From a checkpoint of a small mixture-of-experts model trained on Wikipedia.
Training: a variant of Adam for the experts, 4785 steps.
Below are experts of layer 5 (counted from 0) of a mixture-of-experts language model. Rows are named router (the router's row for the expert), gate (a neuron's input weights, with its number), up (a neuron's input weights, with its number), down (a neuron's output weights, with its number) and show model dimensions 192-287. Each number is 500 + 50 x the weight over its row's rms, rounded and kept within 0 to 999. Numbers have three digits each.
After each expert's rows: a language model's description of what the expert responds to. This comes from a sample of Wikipedia text that the model never trained on.

# expert 17
router:555446493495488568535463364449520599459534540436578445538504601465555585512379570477479553462456575504535558552542550492472511581464530443460511476464446390550531424401419484471398396493454484434472551522427494408443450514515492564512537551530568535514514365413456518573531463464539495494
gate0:515475488529481507519455402482499519540526549502507571579497539555532504408484455540475530499507489572452523502617454394507529451475405562504423529481510533500481466470463456605464452473481545517519523486569481482597429558516556535496507517533543464574533519489535537519526530463532413472
up0:537572552471476519475503487515531543557457601521531517535567487499446461448551536565469575499580519441499514456463437509537524481471555439576521539620611471520460519492513443559548541528509494392545593507413464505537520535508556500490465495568467474533450609531425496460457501361581555460
down0:558415535470525585582444554497404458509539473542354585505436537574526493506411529449522449474463520528532514507554512405494554492488504528542411475445476606501486525455487446479459511534427506473445516420599502515525486499428459471543461542470510598439515512444603573498392577528516507417
Description: Location prepositions. Prepositions and place words in geography text, especially after "located", such as at, near, around, outside, southern, of.

# expert 1
router:505477499520554456509391375392426554451456496451540459543477573552485550530448523428574502522461521578541533514562470570605567519433559396477520455478466554523535513491435419460535448530490429462471571510458424444414401534564458537540488519536512469453470434474580516511535556449505502519
gate0:558471495497530450439509523573516542547386488477482545428532474459513488441509519521518474472451539494527474525411532503523531600425507428601496555524481500516542571453517508581537399544526491562439478539496494468498551537588561578477465576526485479529554525506454362507395447394512495492
up0:477489584516463552552633475598464560452561559540563542574577512508468418511524506495406574473515505474476550519510537467430438446432508470415514520497458417485532438559501591501539543542452498400525549494607480530477522428468575444459516453529445548432482597475449498453493439550532453546
down0:472602548451477510517466477460537502344484525470565543566499468518544471482449542506511506532528496463551516556561415578491424448562499554479512454474451515487514495505477503431472459552475538415564504533462439422452428390453473544461480435553477475513481533505509432556514497571609529456
Description: Word-initial fragments after prefixes. First word pieces of split words, often right after un-, a bracket or quote, such as un|ac|ceptable, un|ind|icted, (op|en, pre-show.

# expert 11
router:573454556505553552565479444468485608443501547475543469510480537471603561524447520526554508457490492460479523530564546498507544502469560460437497510473490475521591455476420446426472424537470474447459567565477450446486434540553531544561475589474536593476454427421476550524548512415522455558
gate0:498484457495472455414332506498510554523482438548455516412531536502514503570395478527454483507536535447551457498392501496432508531440566459402479458615508544651508537463532485492457471553484566515565549451432493501527535453516578449493496571540496492460478454468479506468486523528520478447
up0:456453618436472527552497539477529482486467491478556468479448535471480419437512521455542481523487483427417524496550616515545561466599488522528483519385504418442461478491357417518505462387477503425407524517510593522530462554549461496494559549502534578558433529495514509628525527492506488463
down0:482427505411452418543485610377521546462535542495488518515481473515480497515544409554526498500389551461513530492557491442534488450399515439460504593500434531616512396606463465517420487559514497545459495463542496556564419521446527517577573496534539397489462435479461540533451489596518389453
Description: Table cell separators. Pipe characters dividing cells in data tables of sports, elections and asteroids, plus labels like MF, FW, Majority, Turnout.

# expert 22
router:491482552398534559503467421496441584436521562505522532565426527442533562518489488470542495513445583484561537506521517556548535578414601499509501466418391472508486400519427457494425475551504438489529573550499425439418366574517495527503609535431533504489491499395477518495516544455555477593
gate0:436429508451527481530491516513503625402517430537539536491545486459538552522477494444494548490373450453465468474487489607481462499565541498449560535543534576511510598448511357428509553565508455439499510522471508527540451415538494543517514483482587566431434516556485508493540528497470460540
up0:520465452515477476503418454459412482580484472413467425470436509492450463518493536513590443535553509584559511556507513468510519560488457495510447378453431451471485374563412497494436423466499548430409477538514553489412576556485530475496407482562519423486562488528442571566495511555491513521
down0:468491488463518406473524483504454572454549487489536554454558482577578514487508529455512517572428407490515515530457488412559475597481561542591503541444519505391603531481470502499367551524454513452415504476471503522466516494510544488519476519564489429532460511473506488447544608488521512505
Description: Infobox field labels. Field labels in infobox lists and is or was after article titles: Coordinates, Preceded, Released, Genres, Kingdom, Time zone.

# expert 13
router:620455514470567502486512475489451526464498509455586407510520499451610480586492561401481485503415520480535561519503572646509538529443550463446600489438456417537541473446411425431476501476442488491431536496462413458491489500518505489517481557478527522523450468490481548485531456457528466514
gate0:457613560586473506500448516490495544487539541469512504584468528481516433490477620477556568549576433415398575417520462531522537543481504506461582561504503549510514484464539582470475479581478481466438513483423277447494545491651509446477470483598520456510508467457456472497511493535487412492
up0:526365431431491504526525445445483553507383434572521480479574516480521517470474443565516450418384527624551542573497523433421502478430464491455417447504494466552464484544473455519512553411506508509578450521506685598447486489402419548532469472470467542444508511507496531492490545453572554525
down0:460550506640539599522528460463455490568430553613598502497493388492518534444409504563543473530501443393518479459480441554465564409530496526484567446463461498463542487552551502531537489479544501461533557473560436538407449536570496454538465524496460518464477520484404530441478477424555477469
Description: Verbs and clause connectors. Auxiliary verbs, conjunctions and relative words mid-sentence in narrative prose, such as was, were, had, and, as, but, which.

# expert 23
router:503464584500591531510445422448392555490499558506511436501486486511554552563473506441563547458397540416485556547562586533541528526430481424492553457510517441479551416411480455448437434544377451453493551556467411464414468551521562525586564591480579528512510422413443496579577536463564471581
gate0:548463438539538467514386481532552444531502500456528479565436524465546533522389468443595431569506447535528520542513489481512599446427460444492566429461359474553522550515495580498472518426418457547471504525517391610485532452548509551545431608530396474416541460477497563470577494465555423486
up0:522569526519543480447454561539561448515483527434478514510488466484572512512543499482538529552466537546440491515496487503474551459468432511535546573484454478451482564623525623517474602403416476575433508459544410432500581480491440507489507509535488422545546543463523397363540410531572509523
down0:615497540521544497532534478485502444449508513516473574515540435541516525544588552474494446460467497485421533483364449456503501490413545457473458498525467534475507462500475566553455479540545451409460499531538524553519485455443501467353465427554501445456473465461579534402560462565488590558
Description: Titles and quoted names. Opening quote marks and first words of titles of songs, albums, articles and organizations, such as "I Have a Dream", A New Beginning.

# expert 6
router:561516523396554606538457431451480523539536492512525481532504555469503546518474506458480533471432534385485534506522537548473533486482526452470530540428491495554571485482453467487547439487450446521462561511404456468476468542525535523519631526496453495439413450469472512554542524479543484464
gate0:465541526487554530493508522545477544443408614474477513426469522546525468512496509534553472490484507499551548554548540480500506513506478585524490511505460559535540524456492542440494580500421536471547499499467479504572522517522526597475491494530540494519675584437485521465474483500532510482
up0:559456517484452448470529453434438553535516448552531491515462591524496497559547483571480520473513440560480536554424532371522580516429498626511503505443496470452494492495456586492543509473414474438549550461450483450479504485510521521459528528600473478471538536464481579506492476578474547531
down0:479520424626460573504584500499540458537466451580479581419511473560426396368480441466532458491495475451495435473461503458516535476547393517465419547550506498481574516432548501465578444458522506545528546388535477479524494458517449641512461482543555513467476610519520428510461588441522505441
Description: Biographical life facts. Biographical words about birth, residence, marriage and occupation, like born, raised, lives, married, politician, often after was or and.

# expert 4
router:499548519471549531584495458421501585442596571486582473515478524512520569533444538412533532489467520480537487509504542509549542545458543486433541434524527386562616434430467447449524441525449378465449553579425523442441535479591528498579466494523460525518417461497391497498485519477544456499
gate0:468563595538510472448459529558569537523507624513505495464513489512480486514540456490496562378422485484544464504478474470580454524569481532596593535431570474512599536469487500459576430519522544570523516445592543474541501466524465484397446514512480441542460509552479415496441500485632446441
up0:522522542557427445503432479477529467502433541510477501527432533534544449512526502444524519547533483449506483530479497523512472591551530540450546567387505422441593448525508498571513538494601541455507547455388407515445542449577527467434653482459533411523421458514497575462551541484534442495
down0:391529521534513526473478681421558492521529604462520481479519467546588489515463563526477471465507460564583544415461548453513473476525485502532530508495586544465439490493483536418487439439509439472473511503567474418523437531472513540546499500468454478496425472521484432354520401524528610481
Description: Verbs and prepositions. Main-clause action verbs and the prepositions after them in narrative prose: into, to, in, took, made, won, released, attacked.

# expert 20
router:528471515438509518538470380428481573500497468495552375512481540464508511573506536432510562501479553476549491492531566594540537554418480506521580454499485452467536387503421556462459501496526466510450540612504462484431450535526567455580518529475498528468558445435465585562518580476550475498
gate0:411531478526493463552515483610582530625499477504477527481623487467400471507437517478460513520501418409542583460454555436544450525599486409485514546504510507432486487481566445474497495462575510533515531506448399523474555482549535534539538493572498550547511462606494398459475361478492583574
up0:562514523648420595605538460414483565413513461555561388594513571478505464450489533436466555468496615595556492533472473603534512471478491506544526406505515550543451491507459427436455470443439609510470604624429572480476401426496492480461468515462531457466546582414431609494583538490519429557
down0:476528375528533490513455493580550525575528537575553512487485532534502558533487419519421508445490487488475480396510499467412522524541508558554589528516426485490584448540532602502520495427569512537540574518529514520474576487484491508490522528553484510487524473474596558515478499592511448503
Description: Taxonomic Latin names. Pieces of Latin species and genus names and taxonomy infobox text, such as idae, ensis, aceae, osaurus, Binomial and Genus lines.

# expert 3
router:551433576555562519492469355510463584494491517448493433456489572496535570601460521489513578548487515533500603544534546588592465535444539495515450456488401463496539477501432432439464483505460532444428515515440465497446449548545549484473591555462505525467491392441419544552566450421488405547
gate0:506518486571510519578556465496526487598469524553471467455432610515591614541441523482506519540511612569516525590465573468636442519533455538505512476543431574513495483556501405456557470608512516513462452528442548543504441525454494484489481492403536492511490428436516537538511542452399491516
up0:478561452476501445524522568501449497441641506467530561508532372418480354509540533499519483478448415395554441507515473553387555484548554485382554462463582562464482464500551494509435537505499543458524526455434430438478497487513521465443573449621498482562524587517352395469485502528624537440
down0:459504428575455470516561506519502553578502478520513382482540502418463448467423480498546561485491523506440582444479480426545449530448583576525491476475575501433489564564571463509446493488378495510446489525529603449510460471514542452550518484471453562673595497466503489500487455469490530605
Description: Names and foreign spellings. Given names and pieces of non-English names, mostly French places and accented letters, such as William, Charles, Van D|ijck, É|c|ouis.

# expert 15
router:543479603506563480517453389494444527478506508522522450541494521474541570566478552442567576480449516391535549536598561579489541546447561406394533428464481434504525478402494498479445455569483515446511529522411437504398455541534522535536535504455551517449471424439532544496519496459550453611
gate0:425495541502506421465517589491443526538501509515439513487486570502483462535595441562508572432448498546501469429563504394531415490513475465450512425519465506452451512497445530452520634504392520542439459490504475466424470493447396562467519439598509454536563565441455459512493510513449488507
up0:423472488541501458517562471498426519409495406484487609565476459481492444494422495530517485419562473492518540530436540478488458532517516555485511501497555460453499583450514482621477405546583490496576472478563495519526531556554600527522345484511501466520473533493519531514497520472547558405
down0:387632468519429533529485516363549483571450422464492500546479418398469464511554498521549473452469493423459418485447491521423485484618523513491489456465360556494527553514463489508590595444413522511566480491539478602431531459557501492525541550494466471504489539580513426447506552520537437475
Description: Capitalized word-start pieces. Single capital letters and short onset pieces starting names or words, such as H|etty, H|eb|rew, ST in asteroid codes, plus "be".

# expert 7
router:573472532422537615539515453510427508447541558497501510526483581437493525581476603484537608482428560427518564465510547572495477553502471460477491450442503477477580462432460379458487478529437448516474560516462452432427496507538539555481550503443479587497466442521460465550531553463484429570
gate0:480472550476482582438596517489624469540502472544491536566468509556488483489525449478478560392448550467464549562521523460458471585489440451534455502380512463525420512493507499474451507563544555510531505555526520636418508477519399480471601513549479476504541609488504465569523445436481566539
up0:504471507483514537555485438533483466607487423414546498540586488480483558505544568481429555564504438512562551518515508481422422502508494522422549526619491489509401500538543577470571518478497397467461558561507518378483499549481566473545513488520518593487504466518589533427482559490490496414
down0:480466436512476573521488458544442604483428488492530524522462527493464486493520472484507459509487554549419535502474455498454521539538505500609470540463503540536407525476494577530468596474498500597504448537540536525553455439548489505470455511604542467489490412526463478466487470462569554474
Description: Biography and sports words. Prepositions, possessives and career words in biographies and sports seasons, such as Led by, earning his master's, senior, debut, goalkeeper.

# expert 14
router:480441485486578521492442471399384535408543557462598445571467590469568504547472588407499520499390541490489545520505592535562572522487525443492527467468491460495576450445470466509476428567430502495374516551471506430439506483506530507555529494448474530513495423450421476531473577462542429544
gate0:499475489423519433412503530435530526423579557524498427505538487500527557511596588450483458503492506440533391543527437486458480478399539492532522556462552469468406463491424518444528459504610512527450459466525493474498541469459503507430436544509473500544607438571601447567467453456493486506
up0:481552476540497494487554432509498502488406502489487522501443545455568483479393465515513498501510445480524565494521556509467512572556511511436512477515369411449577524380523457469390542495376498442495497557476492525531479484561520432513602477530534568567469579433425442417606459464522378609
down0:536591563447505524459564423403505551524476433433402465519497530439608479477376506545510517518456432455507556526622516426564560477407520473417545511520459456626525511501427471470614545479439572512527460433499501558484391495503488494509492581482517593542508508494592549528529456546494492544
Description: Passive participles, adjectives. Past participles and predicate adjectives after is, was, be: used, found, located, known, built, available, described, designed.

# expert 16
router:584457512429554545597472429491436584446533544490562438530471589509567520526450523459519531480442539497448554576487551613527508507438555466472501480462512467492571475430448473519409432562471502468466554575415466472521449520550524543519533532518513539505481389430474567480574519435568474500
gate0:552431538507446513536503434486497507494476537534452583529463559507464555558502473557518519581529493570476546485498534458600493580394534533455491561500488380534414478511439503473571464552514567512578479451562455432481433521585455520493509474442535460531505426457554506459470636439453448461
up0:532520518497491445524449465455478536474431503542545401499503420558543449477468534396522577431408511374556505525498534554463469490595442438484510540459447550381554567471570445485499434504467446476483548497356546533517472457515507444511516476520479489389460495604560485555571401409480453583
down0:489545462535480510439486366491436542508531440486507459467469556539564473558454548466518584425642497446435554511467484471522495407515450530482527480524491535387429576412392521510467418502507456532521484478479462461507455460501514477460471594464419429495504465467500421560504539541506473559
Description: Commas and parentheses. Commas, semicolons and opening parentheses, mostly the comma after a name or noun phrase before a clause: Lawrence, farmer, Bali.

# expert 19
router:526462538450520547548505445506468586416525474446559429498486566502583545518455522444491524492422516506585620516590533588523540527423545445477556495503485439544532483438462465413448428584465469467476563538459469422470411551542507546517545549487543529470508406461503515508529506456560392588
gate0:515512464441417465432526516444511499532467514421446400473583532508488463542510477512488441509484529524436447446582523509444514495532559512584492443508516515493554485515525543507491547470429398549501564532468468548502482500485524410543559545642532471505394382432513430474507534525568507416
up0:477482571468498603478465501493401477476490450633560553533400513511535410534401501513551539469511550480462493528499458498528475521485527529460481474465496568641444487523482468545555419514452534390580511451499528442528509582544512481550475447505379544493486563462469558472458586457469493553
down0:495468509528491508505535582535527483447524531415526519487469561545589520504488528560423577371529437472466448547467536384493478499438448523553565502479525477541591524458532518457523563469490425553536490455539483478595533516517515462495470500622440549573435417589510586476470426509489448506
Description: List item dashes. Hyphen bullets starting new lines in lists and infoboxes, such as "- Directed by:", "- Chairman:", plus field names like Studio and Genre.

# expert 2
router:563497533467520509534502401429478544427484542520531461577519536521564527536487603398533490509445581505458570530586576581525577508509569429455503485496474474566593399461469409398466406510465416487488547532444456409428478493518508511532491471521520513486516373431445532527516526456509487601
gate0:540456435532569459515485547538519450475472565516553433522595528486483527535520563363421562454501544504497530512622502470443510459489508491588536427447411414605639548494566472489475540450482481527452510471504518506373459537536460521491511476526540464532545520538462466510517473498496470453
up0:459460406574532454479449561417529465517574468529570444489604513513558474517563505499374478492511557489462487487539464449432529469545518551543482415513476400526540532546487431469417498435514440575390516515476497504478502466449445495452447488574530439523511598526431439533460447454497428507
down0:502585391467499551506470499530520565565446442458493521567445466515529544540473436543498537492476572601497394496464502441418559566466483468534473423471475552490432586521433455548477509517572496483464456479572543529509474568441415484489449476514445451636432496513582458581459551516424486463
Description: Numbers in tables. Numbers and header tokens in sports tables, score tables and infoboxes, such as Metacritic scores, league points, Pld, GF, UTC.

# expert 12
router:509461580524539572502437429459544535418575575457558415534521525474539574542481488381509547473501552475517542537600507535572544535509579429473528468442477433513556471462447455372469469546407437497463534596444475436392425487544527486544519498474566611457492461464425540497564495478556486578
gate0:404565421457593424448527533386505536442537446451563483487499523527446487419468485438534445493471460454454481420376572504498440513557480507560500496487620450480549478530495493494567487478572504420435400466582489502505499491558488529515558538503445452491409472516545533412427440562535498483
up0:554444533500465540533541471563509567534412465542503553473463612375492563558434505570416542449461546559421548524550502519583560471475551529483602555525512464523515455374462508550442499559613491479458536493412531408573600515572572503504502510492548447545435410523410527507476537449531431472
down0:544513526482541481470545524519480456524548486413502477517522594452457535450504481448473506507515531545509468425471486407433578524512542521419600589450612461525542533515426536570555523409504509399495494426581507505518467474499544525505499520539405475588391469481460406509443487633609613522
Description: Nouns after "the". Singular head nouns right after the or this, usually followed by of: season, film, age, century, round, latter, region.

# expert 18
router:599495503462517538518469432400429555483543497523570482571452573509521469587429538465558533440456531444492565542620556542450545568492530460472490489471508492510554346429428443449451462490491548443478548448453466455362484471548581540513545554480494507466510372458508492498536499492520468595
gate0:419443487441524418500519472591459475510529555443449518433567517511472498533415432573548410575530592564550507397457567436457520476452591496552439541595410552545520402569406442618474457441525492490535522515427545554472477470456495549465468568474549431510507556496500534555527567519534502351
up0:523522494413485520396494551472480469477656411527405517509575476466374478530418564543428468450449612516353524507541494560518428482506501518470574544572472431559501553473579586494565595458479478503538450398459463457585514502489470412455432486574494504484429538463503522507518455522499533516
down0:507537540459462533494566472490488519455498568528504559561548435548564494456513565474451528554342482588542460461443437606471494530500530470444477449509569515453441536512569446431434423554491425510503573484503397411485473441475404495451621442583635406577569560594534423615427450502589453540
Description: Quantities and amounts. Number words and digits in counts and measurements, like three, million, several, many, trailing zeros in 200,000, km.

# expert 8
router:556445498483582505587487409428437560495480510509540403510507499424517511521488550408513560485397543453498539537528543507506573497448538376451519458465530419500573487472488493394484469540466485439473533534451499478418416525508554498525502527534496489405479438465442532532549543469599443593
gate0:465483501476398515475399441492463564539578519536485508481488565531526424578510517498546533491554525540570474526455527557518418570435544481578523453522462520488443442533506527489524455485430538506471475488461451502533521468542564544518497467439404508527459397539481558522480581380535501462
up0:432419432552474423525441502484450468481528473554551456501454438533510416548460519512448480486395510446459475534515435473541555571506548507511495407520442546484488559522600518392533538480523514467455421464556520530445509485498457432458471493563544470428526560537481547434539570503583545592
down0:457418558437488568512391437436493565521545506486612506528455576521499445581459560468509513572489489409476490534529583551505498475506562498487559459453538432480491496525525466480457515442443440477472530489402514465441463507457480476529547491382389528482517523480567491513571510509425423464
Description: Plural nouns, pronouns. Plural noun endings and plural subjects or pronouns: they, members, games, points, children, recipients, which, ers.

# expert 5
router:544462548473548576535482444417471524522494498515529395565450558469528544511472568529524549522434518471500557576510562625530531518499548462449545476492480440515518420475491456445413460521449477442394544508493492432365417496545512525524513516494589573478488394461478523540565526492545487559
gate0:453495479446532478480481576382540480521478488409420469639487543443545495528468476501456455495485562571499541599523530466545430443505568475562560446507489559590497531530495411479459453514534467478497519509559459512486544511384468380412644482520524470483490514510457537529502497519455492553
up0:496429495564581501497485516459628439427484586473513560461565530441585489557555391488490420487600574562518509454500452443481453469486523500508437473572556453473528508516513492389582522487462428677582520486450451597519478489369448557519444538548504506446567568465502483488546500493593477540
down0:477540525395464477466525531460425476607478611464436483513514446583393456515471539605457536513618470582507450500428484506575508606547432414476517574544517470501467467529491514478443508470440526451492517594511513457441571488501469492438482559493570471483544506458441499593468514482484530417
Description: Determiners after prepositions. Articles and possessives like the, a, its, their, this, mostly after of, in, to, on, as in "of the earth".

# expert 0
router:523445514435574492587483423459410489411574531484543473564513514570522527488426567345512529444492499453504614505546583535518545516427548458451480444498498449488583455534488458413470467527510420486491506601479460486448378561556540490544494612513491514475490472490445553527551449458494467506
gate0:450507479563553439486570553465397466522497512562472558499453507463575561466545533465495555522503495386520540400496475597534516397402383566407519437518540400471428573503526452585510550586426470379493531549532465550357583516529527510450486495447434522581446478509493494529513498539498533483
up0:423525468582476484467569507525412489548544427613428554459471406498483551545503502498504497607507470451382469530519493578575481474483430497505462538481438413470381546469466514514466562513548485403467430489513493520497572409477480451366443582446488505510566529522474546557621515486541475511
down0:465398418513553547462573472511599542516519557569586569529525519523520478434481556481564488553660438523550505405571555424489530524489524541508445484542554511468478462564487491444504494491506525474504493659585536481571514499485409501458434434624466559548489562501575472492459481520455527489
Description: Concrete singular nouns. Singular common nouns after prepositions like in, of, on, often technical or transport terms: line, lap, route, site, engine.

# expert 10
router:506424524458617546551459390415393564451487460502529449595452622476535587539457565439505485449465494495498537529534547578536542511472544451528560474466473490551567474505421411443500478516411474447463548531403415503435424575547540510561540554511561543550493360470428560520565518493554471478
gate0:510587462558504418580536388569580484472488469524494436470539544540599469625407476587557520523520528583520442474651425547427472548401545456526472446480503478488528461487492596592469490488580473467451493498455493486547519547448471575602587498469516408517493443501470491601569556502432473481
up0:417351633475516502531495528512364475406412521376369486507543497498541578481519503484494516501509515527453572557421551506568532509548495486425499465492478586508501525549553476411483490538482551482526483540386508477552496547524527525454505550493476503492486493433525535463454451518517471541
down0:448438546488462471447460419511496493436424423545507450548508465491463482544494521462471481469474507499538576481567445500552454478491402464454490438501547507531437449542439535438567484487631549491587415531449506440527513539549459596548551541468512412389578539501582600451484512433469471578
Description: Mid-word fragments. Short consonant-initial word pieces inside words and names, e.g. the m in snowmobiling, b in rainbows, bl, sh, ch.